Weights of a small mixture-of-experts language model, trained from scratch on English Wikipedia: a softmax router.
Below are experts of layer 5 (counted from 0) of a mixture-of-experts language model. Rows are named router (the router's row for the expert) and show model dimensions 192-383. Each number is 50 + 12 x the weight over its row's rms, rounded and kept within 0 to 99.
After each expert's rows: a language model's description of what the expert responds to. This comes from a sample of Wikipedia text that the model never trained on.

# expert 7
router:37 63 49 37 40 65 35 53 44 36 35 53 43 36 34 46 66 72 45 59 64 26 67 28 50 35 63 64 42 54 57 52 59 38 57 29 50 53 59 60 48 60 49 36 49 63 48 78 58 78 72 75 49 42 51 61 38 48 54 47 54 48 54 62 47 44 54 44 58 67 70 54 47 33 59 62 39 61 37 28 65 56 51 45 66 59 67 70 37 37 50 48 52 24 35 23 37 43 41 82 39 46 40 65 36 50 45 84 38 53 68 31 63 39 64 48 47 75 36 49 49 49 39 34 40 52 38 26 34 49 38 52 36 45 23 51 53 65 72 35 74 37 51 60 56 61 61 43 35 66 55 37 67 58 33 51 37 47 49 33 61 62 54 49 55 46 49 40 67 47 69 32 44 53 30 54 46 50 45 54 52 72 55 69 30 51 48 50 63 28 45 48
It responds to: Commas after topic nouns. Commas after nouns and titles closing a phrase, such as series, sequel, version, and common nouns like film, album, club, crew.

# expert 14
router:21 55 50 38 46 45 50 39 47 62 44 52 48 38 54 31 58 58 52 37 47 64 29 59 49 32 75 59 46 41 44 66 39 31 37 49 48 49 64 36 49 27 34 35 40 73 67 56 50 66 49 44 33 44 37 59 60 41 51 41 42 50 57 52 46 62 36 56 52 48 56 44 62 47 62 43 42 35 42 46 33 44 59 35 56 23 54 65 29 35 28 53 66 42 37 41 60 52 35 67 47 63 48 69 34 65 62 51 37 29 57 26 42 49 49 50 39 65 28 60 55 39 57 27 58 62 60 39 52 42 43 52 48 50 63 63 47 51 75 35 75 46 30 36 56 53 44 47 53 55 67 55 61 39 50 55 31 58 46 48 64 55 38 28 63 62 35 35 47 31 55 49 51 54 34 65 56 47 47 50 50 40 41 32 50 27 36 51 33 52 46 54
It responds to: Sentence-ending punctuation. Periods, closing quote-periods, colons and line breaks that end a sentence or clause, plus connectives like but, while, However.

# expert 15
router:50 35 61 46 30 24 56 58 62 46 49 47 55 61 64 35 45 65 44 66 60 50 44 61 48 72 58 51 65 39 65 45 64 61 52 68 37 63 52 55 56 54 34 56 49 40 37 30 56 65 69 71 51 45 42 40 28 41 43 80 41 61 65 63 72 44 49 55 60 49 45 45 45 44 52 43 48 48 46 60 67 57 63 63 40 38 28 67 52 41 53 59 43 30 49 26 39 64 37 66 57 37 47 47 40 51 53 33 41 59 40 60 53 50 71 57 36 26 55 68 28 63 79 46 53 50 68 51 60 43 53 53 45 64 31 47 51 45 38 43 51 52 52 52 47 52 58 66 64 73 62 49 52 55 35 55 36 34 61 45 58 39 52 68 82 26 41 49 47 44 42 55 41 38 49 54 53 61 28 42 50 50 45 48 59 60 63 61 31 67 52 76
It responds to: Words opening quotes. Function words and adverbs like been, most, an, his, often just after an opening quote in reviews, such as an adept, most stunning.

# expert 10
router:67 43 45 55 35 36 54 66 60 46 50 67 44 70 72 67 29 45 48 27 51 66 72 75 42 53 67 67 53 39 35 34 61 53 42 56 61 60 52 55 77 80 43 62 55 53 39 43 51 51 47 56 63 59 71 52 45 48 27 67 34 62 42 32 45 42 48 51 61 48 48 41 69 61 30 63 61 27 38 46 71 44 50 44 34 59 48 35 68 48 65 50 64 46 35 61 56 48 55 38 41 46 39 29 44 39 29 39 59 74 46 69 50 56 57 56 58 33 65 80 30 49 27 43 45 60 30 38 61 34 68 37 52 37 51 62 51 58 57 50 49 35 67 51 39 45 66 57 53 60 61 44 31 70 32 39 65 59 53 72 57 31 44 40 57 30 41 41 50 45 66 47 66 71 61 39 54 47 48 55 48 44 52 33 59 68 48 45 65 46 62 57
It responds to: Mid-word fragments. Short consonant or syllable pieces inside longer words, as in sub-d-uction, co-ol, con-cent-ration, and in taxonomic names.

# expert 0
router:54 59 53 60 34 52 71 45 53 51 33 54 53 33 42 60 33 55 67 44 51 73 52 58 32 49 57 54 37 44 43 62 44 51 32 52 58 56 46 36 37 54 55 71 44 59 47 52 55 27 49 35 61 64 39 60 50 45 60 30 36 66 64 56 51 54 38 41 49 58 56 54 44 59 53 58 53 62 57 37 32 43 59 48 33 40 59 47 27 61 52 36 50 65 48 46 63 63 52 17 61 61 67 43 57 33 57 68 47 61 48 46 51 67 47 48 62 46 45 58 41 47 41 68 52 56 41 25 36 44 36 49 61 41 69 60 69 37 53 62 56 53 40 49 58 42 48 54 62 58 45 37 62 29 76 45 42 60 29 43 38 55 22 65 36 70 65 48 34 31 45 57 66 68 35 45 56 68 23 63 42 43 43 45 47 28 88 65 49 48 32 54
It responds to: Year and date digits. First digit of a four-digit year after a day and month in dated tables and lists, such as 30 May 2014 or 11 June 1959.

# expert 5
router:58 49 42 64 50 26 62 68 39 51 55 66 52 56 51 52 43 68 57 25 43 53 48 63 43 56 67 27 61 58 54 34 58 46 52 44 46 59 66 28 63 48 50 56 41 62 45 32 40 63 60 49 55 38 53 59 21 63 48 60 37 70 50 53 42 40 40 57 41 38 60 40 44 76 36 55 70 41 68 66 60 60 49 55 46 48 27 43 38 51 54 34 69 34 55 61 35 51 41 37 31 52 30 57 73 55 14 44 52 63 27 52 48 67 48 54 47 52 69 72 46 52 49 42 50 50 51 51 46 58 51 64 40 62 39 41 67 31 49 60 55 39 52 36 41 52 46 59 65 66 66 67 51 34 43 57 54 67 51 70 32 36 52 48 42 56 50 48 49 50 47 60 64 52 42 48 58 44 57 59 39 52 51 57 58 59 67 52 48 57 46 64
It responds to: Syllable after first letters. Second pieces of words and names after a short start like S or re, as in re-ta-liation, S-no-opy, S-te-phen, plus con and dis.

# expert 3
router:58 37 50 82 50 57 65 47 48 48 76 68 37 46 46 61 53 48 27 31 41 53 67 39 59 63 67 35 60 45 49 21 42 63 65 58 57 48 41 51 50 68 55 32 56 37 39 49 58 51 49 61 58 32 58 52 34 31 68 57 73 71 28 53 33 48 46 67 66 30 58 38 42 49 50 60 82 39 63 44 53 68 54 55 36 39 46 33 34 73 70 36 57 49 63 40 64 43 59 30 47 58 42 61 61 42 38 40 51 62 28 57 55 64 47 42 42 55 55 27 45 73 45 43 39 30 51 54 33 48 39 58 33 61 49 33 48 36 34 52 28 54 40 33 57 50 48 69 66 52 61 36 49 39 36 45 54 57 42 56 37 38 55 49 42 42 53 64 53 39 65 42 65 48 64 52 49 49 45 47 49 17 58 53 63 69 69 54 29 64 56 56
It responds to: Early word-middle syllables. Second syllable pieces right after a word's opening, often re, ri, ta, ci, as in For-re-st, sac-ri-fice, Can-ta-cuzino.

# expert 2
router:48 48 43 51 44 45 47 57 40 58 68 26 51 26 41 38 68 64 56 55 49 43 59 31 70 52 45 64 44 38 56 59 61 42 56 29 36 42 56 35 54 51 42 55 71 73 61 27 56 59 51 47 52 34 39 69 63 69 57 60 25 75 43 41 49 61 54 54 75 74 45 36 39 59 82 40 59 68 22 68 38 54 67 34 48 34 48 66 41 70 32 46 29 40 40 55 53 45 65 51 66 49 60 45 39 51 51 52 53 39 58 33 64 52 46 35 72 47 57 37 67 38 51 20 40 47 55 65 36 50 36 52 53 49 68 46 44 54 67 47 55 66 35 65 53 56 66 41 42 42 38 54 63 58 54 29 64 38 25 55 48 40 44 30 63 51 50 25 34 39 36 56 65 62 55 58 42 40 56 42 43 41 33 66 41 54 32 59 49 62 45 43
It responds to: Year endings, month names. Final digit of a year, as in 2016 or 1996, plus month names like December and August, mostly in running prose.

# expert 17
router:55 45 48 56 52 68 37 42 57 37 53 49 61 41 49 55 56 64 64 47 54 38 64 61 51 44 67 75 33 67 46 59 56 52 37 41 66 44 44 56 41 31 42 46 67 69 36 50 53 51 46 61 54 56 44 60 57 57 52 41 33 36 52 56 32 30 58 40 53 59 54 46 53 37 66 58 66 45 55 41 44 59 32 40 66 42 63 56 61 73 54 65 53 68 38 52 75 49 62 64 65 36 55 73 40 70 64 72 44 44 69 17 37 39 70 60 32 58 52 48 68 45 54 54 38 23 53 38 55 56 31 59 54 51 49 54 24 68 65 38 47 56 55 65 56 33 48 34 41 47 45 51 38 39 50 39 62 37 58 27 54 58 50 60 33 35 48 43 42 47 46 70 22 52 42 49 30 44 50 44 53 44 60 62 26 32 41 32 55 25 47 54
It responds to: Ends of list items. Semicolons, closing parentheses, line breaks and == headings ending an item or section, as in NL);, terminus of A76;, Games.

# expert 8
router:41 57 76 60 64 72 33 42 58 67 56 54 38 41 34 62 39 41 63 61 45 59 41 58 50 42 53 55 43 37 57 41 35 60 42 69 38 41 51 50 30 46 39 55 45 34 28 60 35 77 55 61 66 72 57 45 53 25 62 38 82 39 51 35 53 66 66 50 35 45 46 64 61 54 29 47 62 54 47 48 58 38 36 61 58 73 65 58 61 59 45 68 51 46 50 57 57 72 53 40 41 36 60 34 74 36 49 42 50 59 53 62 26 49 34 49 31 36 27 56 49 50 61 66 40 35 61 61 54 40 61 41 57 64 39 51 57 53 51 62 37 43 64 67 71 43 70 67 60 52 51 45 69 54 41 34 63 56 51 39 58 59 64 61 54 52 76 63 40 68 38 35 51 51 68 57 42 75 46 49 56 41 62 63 46 32 56 39 49 37 37 34
It responds to: Infobox field words. Field names and suffixes in infobox lists before a colon, such as Established, Designated, Active, plus suffixes like -al, -ation, -ment.

# expert 9
router:46 74 54 25 64 73 35 33 49 47 37 37 51 46 52 37 57 43 41 52 50 76 46 27 50 58 60 50 51 47 38 64 32 43 26 41 45 49 47 41 55 48 70 44 56 44 64 43 64 60 53 36 61 46 33 54 74 57 54 31 67 39 54 45 40 42 44 31 61 58 49 58 45 39 62 45 49 68 54 46 51 46 53 30 56 66 54 48 46 24 43 27 54 55 64 48 36 41 55 50 73 48 53 61 49 58 56 38 41 38 46 50 56 72 68 35 50 56 63 31 78 46 39 51 57 54 47 42 42 36 58 38 61 47 54 63 59 53 37 55 60 70 38 26 41 69 55 40 43 39 54 29 61 60 67 54 47 38 52 62 42 55 65 64 37 36 25 59 47 40 35 62 46 55 33 58 68 51 50 57 55 52 66 42 47 46 33 61 63 54 64 44
It responds to: Separators between table items. Commas, ampersands, open brackets and pipes dividing names in tables and lists, such as singer names before Chorus, Morris & Rauseo, or (FRA).

# expert 13
router:48 30 54 62 73 63 57 66 36 67 37 34 59 62 59 62 43 53 45 55 55 67 38 60 30 36 35 49 56 28 45 70 48 37 32 47 65 46 45 35 53 41 57 53 44 27 46 44 48 35 39 48 40 44 55 73 63 54 34 34 28 41 62 71 50 65 69 42 73 77 34 44 48 37 51 49 40 53 57 41 52 56 64 58 24 63 20 67 51 35 70 38 49 56 51 50 78 56 45 20 61 25 33 51 49 65 59 49 36 55 46 52 49 53 44 43 48 61 68 65 55 36 28 57 56 42 50 72 58 51 44 62 73 38 51 44 70 51 38 40 75 61 47 27 60 58 38 61 65 42 44 55 40 59 70 68 51 26 68 54 58 48 48 46 64 59 59 72 37 38 51 41 49 61 38 67 59 41 48 46 46 53 51 42 61 60 59 46 41 42 71 38
It responds to: Capital starts of names. Capital letter or first piece starting a word after a space, mostly surnames and names, such as Qu-aker, P-elham, Mo-odie, B-eastborg.

# expert 12
router:59 52 43 39 32 51 59 51 61 27 34 48 34 57 56 65 38 45 51 41 45 49 47 58 47 62 60 62 60 44 33 69 68 42 47 48 64 38 47 54 53 41 51 49 64 49 69 57 54 34 70 70 45 34 26 49 59 54 61 52 32 70 45 55 56 37 35 34 57 40 66 49 25 44 54 28 53 31 37 56 42 54 63 43 36 56 60 64 45 36 38 39 39 36 52 60 63 42 39 68 29 58 48 72 85 40 57 45 65 34 45 50 55 34 48 65 46 63 70 66 50 31 68 34 61 52 45 54 65 38 67 56 54 44 44 63 45 46 32 52 68 43 45 40 50 60 33 51 56 40 48 28 42 77 50 58 34 30 25 61 53 59 58 35 65 42 40 58 46 68 32 44 54 65 43 61 32 29 49 58 43 59 52 26 55 41 39 52 50 63 59 36
It responds to: Line breaks and parentheses. Line breaks, spaces and opening parentheses, especially a parenthesis opening a side remark mid-sentence, plus prefixes like re, pre, un.

# expert 22
router:59 62 32 45 72 29 43 59 64 49 43 73 48 68 56 42 43 56 44 56 46 16 69 36 83 57 36 42 62 37 73 55 35 38 40 67 41 50 18 37 35 60 54 30 35 69 47 51 29 37 53 51 51 63 65 53 53 31 60 54 65 45 35 41 78 61 57 47 45 54 44 53 59 57 44 37 32 53 75 53 41 73 24 50 61 39 36 43 52 80 34 69 42 54 53 47 43 50 43 60 38 70 35 56 63 54 46 53 41 63 45 40 20 38 43 70 25 46 48 64 61 51 48 47 60 54 64 55 53 38 60 59 53 43 51 28 38 37 46 50 43 28 72 58 58 21 61 30 36 53 48 58 53 46 62 45 58 51 71 36 46 40 35 57 40 44 64 46 56 41 61 47 34 38 70 43 55 64 74 46 54 60 26 64 53 45 33 55 59 41 44 48
It responds to: Auxiliary and main verbs. Verbs and auxiliaries after a subject, such as had, would, can, will, has, often in census, election or sports passages.

# expert 4
router:40 45 57 59 51 48 51 47 47 52 36 45 58 45 62 40 53 39 34 32 38 33 47 54 63 41 30 39 53 66 54 50 57 44 34 35 39 58 40 41 40 50 54 59 49 51 46 52 44 53 40 35 47 67 45 57 58 42 46 41 40 42 57 34 67 50 31 60 23 39 52 69 64 53 68 53 34 54 70 47 40 41 55 67 56 69 44 60 34 52 32 77 51 80 51 29 50 33 61 44 55 68 74 46 47 65 45 35 38 83 63 52 67 44 76 50 56 39 39 53 40 46 67 64 54 66 65 57 59 42 64 57 44 43 42 55 44 70 34 43 47 35 56 63 55 40 55 47 40 69 32 74 57 48 44 37 49 58 59 36 62 31 57 54 38 66 46 73 62 57 52 42 46 24 46 41 47 68 52 61 51 43 42 49 54 65 32 40 55 54 79 41
It responds to: Prepositions after verbs. Prepositions right after a verb or noun and before the object, such as for, on, in, of, from, after.

# expert 1
router:58 50 35 46 59 37 33 52 52 52 77 45 55 44 68 51 51 27 54 43 38 56 73 33 49 44 22 52 48 44 43 39 38 67 71 65 36 31 41 58 65 71 61 52 41 46 58 33 51 37 58 54 58 34 70 42 36 49 49 71 46 33 53 29 53 63 58 42 49 56 64 45 43 50 36 40 65 56 22 53 47 43 43 62 60 44 56 35 66 51 54 54 54 41 37 58 51 39 52 33 51 66 49 31 38 53 50 58 67 51 45 66 55 39 44 47 41 61 45 20 56 67 26 50 59 58 30 59 47 74 60 34 46 61 58 56 49 68 57 63 56 53 57 49 40 50 63 39 39 30 44 45 48 58 29 57 55 50 56 53 51 54 46 52 41 45 58 61 54 61 44 62 36 39 88 42 27 41 30 61 47 60 41 24 45 58 50 44 48 47 62 45
It responds to: Rare name and coordinate pieces. Odd mid-word pieces of foreign names and coordinate symbols, such as Ha-id-inger, Hj-al-mar, the ″ seconds mark, or W after coordinates.

# expert 19
router:39 47 57 30 40 43 50 45 38 63 59 27 52 44 55 50 36 30 44 41 57 34 35 34 55 64 46 33 61 62 55 44 46 44 43 77 53 38 38 47 42 43 64 50 34 28 49 50 42 51 62 50 56 40 68 49 41 40 33 67 65 57 42 51 68 70 51 33 41 34 46 64 46 50 44 52 45 51 33 51 47 56 52 39 48 56 51 37 66 36 49 47 49 63 59 51 38 66 52 37 61 62 39 44 31 39 46 63 39 37 48 70 51 36 66 63 69 35 57 35 70 60 55 60 60 36 56 45 45 70 53 47 56 46 59 56 63 54 66 50 36 30 57 25 55 61 24 49 67 41 60 57 57 67 47 65 55 35 54 62 33 53 61 46 41 65 35 70 56 62 44 41 46 41 57 54 48 64 29 50 69 23 57 56 51 57 40 75 50 57 68 51
It responds to: Numeric table and census pieces. Closing parentheses and commas in climate tables and census statistics, plus country names like States, Texas, China and position codes like MF.

# expert 6
router:68 46 72 64 54 73 41 61 51 61 52 58 55 60 28 56 52 44 62 61 64 48 57 49 48 57 35 52 43 66 32 45 61 60 43 58 36 50 45 53 52 43 51 63 84 34 44 55 40 59 54 45 27 62 38 58 61 66 56 56 46 62 70 66 56 31 72 60 34 57 53 45 50 45 40 58 42 59 40 40 18 34 71 63 44 69 60 55 50 48 50 33 54 48 62 54 50 35 46 34 72 24 47 46 42 43 45 57 64 67 53 51 35 52 41 50 53 43 38 36 60 25 48 57 58 45 29 71 51 55 60 56 52 36 57 74 31 41 43 52 62 42 62 50 67 58 49 48 41 39 48 54 35 27 66 64 26 54 39 39 63 46 68 32 27 42 52 58 44 45 45 71 59 41 52 47 48 62 60 29 55 69 51 22 59 74 53 66 58 51 58 54
It responds to: Articles and capital A. Articles a, an and A, and a capital A starting a word or title, such as Aleutian or A New Translation.

# expert 23
router:53 54 55 41 27 41 43 54 49 27 77 67 42 40 55 53 67 45 68 34 43 39 68 55 19 63 57 66 54 78 46 39 31 74 52 57 65 60 53 59 68 49 59 35 35 35 59 55 52 44 30 43 63 40 58 47 46 52 43 53 62 22 39 60 39 58 62 63 49 38 45 49 59 60 28 31 69 56 68 41 42 53 64 59 68 38 56 31 44 65 60 39 49 27 74 46 49 37 62 62 57 64 60 58 36 46 39 36 55 70 53 53 25 38 31 46 52 45 77 43 55 68 36 44 34 56 40 43 41 42 34 46 28 51 64 37 47 69 61 41 51 65 52 65 36 43 38 57 64 63 55 67 44 44 40 52 42 57 45 36 63 58 51 19 48 36 62 40 47 68 72 40 26 54 49 53 54 33 61 65 56 49 39 44 44 64 63 38 41 50 45 53
It responds to: Word-final suffix pieces. Last pieces of common words and names, such as -ker in caretaker, -ke in mandrakes, -th, -ney, -ger, -mann.

# expert 11
router:59 54 47 55 62 59 58 43 40 41 45 52 59 46 51 29 53 49 21 63 50 39 27 58 67 43 55 48 27 58 47 65 47 73 54 49 35 61 48 59 40 35 36 54 53 29 48 46 55 36 36 57 42 63 57 39 52 46 55 31 49 39 59 52 52 62 40 48 34 50 52 67 49 45 30 32 32 68 64 39 65 31 37 71 52 61 55 31 62 59 28 41 49 64 45 46 34 45 57 43 56 37 51 34 46 46 53 59 43 39 65 58 21 45 76 43 62 40 48 48 44 35 49 83 47 48 45 66 64 54 47 47 64 57 67 42 37 43 51 53 52 66 59 52 59 52 60 28 38 46 51 52 48 54 67 56 46 49 30 51 61 38 42 71 52 70 53 58 53 56 51 56 34 51 58 52 31 62 40 49 47 62 62 45 35 44 47 57 52 44 43 57
It responds to: Articles after is or of. The, a, as, his, its right after is, of or in, especially in opening definitions, such as Sainte Anne Island is the largest.

# expert 18
router:67 36 35 47 42 34 53 64 63 43 64 35 59 45 50 49 34 35 55 70 48 62 34 63 48 69 22 34 55 43 56 57 67 49 76 46 33 52 38 48 29 41 50 51 79 50 32 54 45 50 56 65 49 65 55 54 54 61 42 56 50 40 42 43 35 52 68 33 49 49 59 38 58 38 49 48 35 40 70 66 76 55 42 39 47 36 60 33 75 48 47 76 39 28 67 41 48 71 33 51 48 43 41 29 43 46 67 36 59 57 55 51 51 36 54 41 47 41 38 57 47 40 66 51 49 58 57 55 42 68 69 71 41 51 49 52 65 38 19 74 25 50 47 59 38 47 52 30 34 47 43 65 56 63 42 49 59 52 62 48 55 68 56 45 47 58 59 60 42 49 43 49 66 70 68 35 37 38 63 44 56 64 58 58 55 49 52 71 28 34 34 51
It responds to: Parenthetical and coordinate details. Digits, commas and symbols inside parentheses or technical detail, like pronunciation glosses (/fr/,), coordinates, birth dates, time zones.

# expert 21
router:49 36 50 22 28 43 50 61 50 36 39 47 53 45 54 61 57 49 48 66 66 39 31 53 31 51 22 43 49 51 49 53 66 26 46 37 54 48 67 53 39 29 40 50 31 57 46 51 46 38 52 57 46 50 31 31 62 41 47 46 57 58 54 61 47 53 29 55 49 75 39 39 50 32 59 33 47 59 21 48 37 63 42 53 45 45 23 57 71 26 53 46 28 44 38 65 58 66 53 62 30 38 56 59 39 43 75 65 37 45 56 52 48 55 43 56 59 69 62 38 39 58 58 30 36 33 65 59 52 32 59 50 55 39 42 53 38 57 77 32 42 54 48 36 47 61 43 44 39 37 40 33 34 29 43 30 50 60 50 63 56 50 42 56 66 64 54 54 34 50 53 21 67 50 48 57 51 32 34 40 67 65 47 49 56 26 42 51 67 48 42 66
It responds to: Table pipes and pronouns. Pipes ending table rows after a place, like U.S. |, in fight or fleet tables, plus she, her, who in biographies.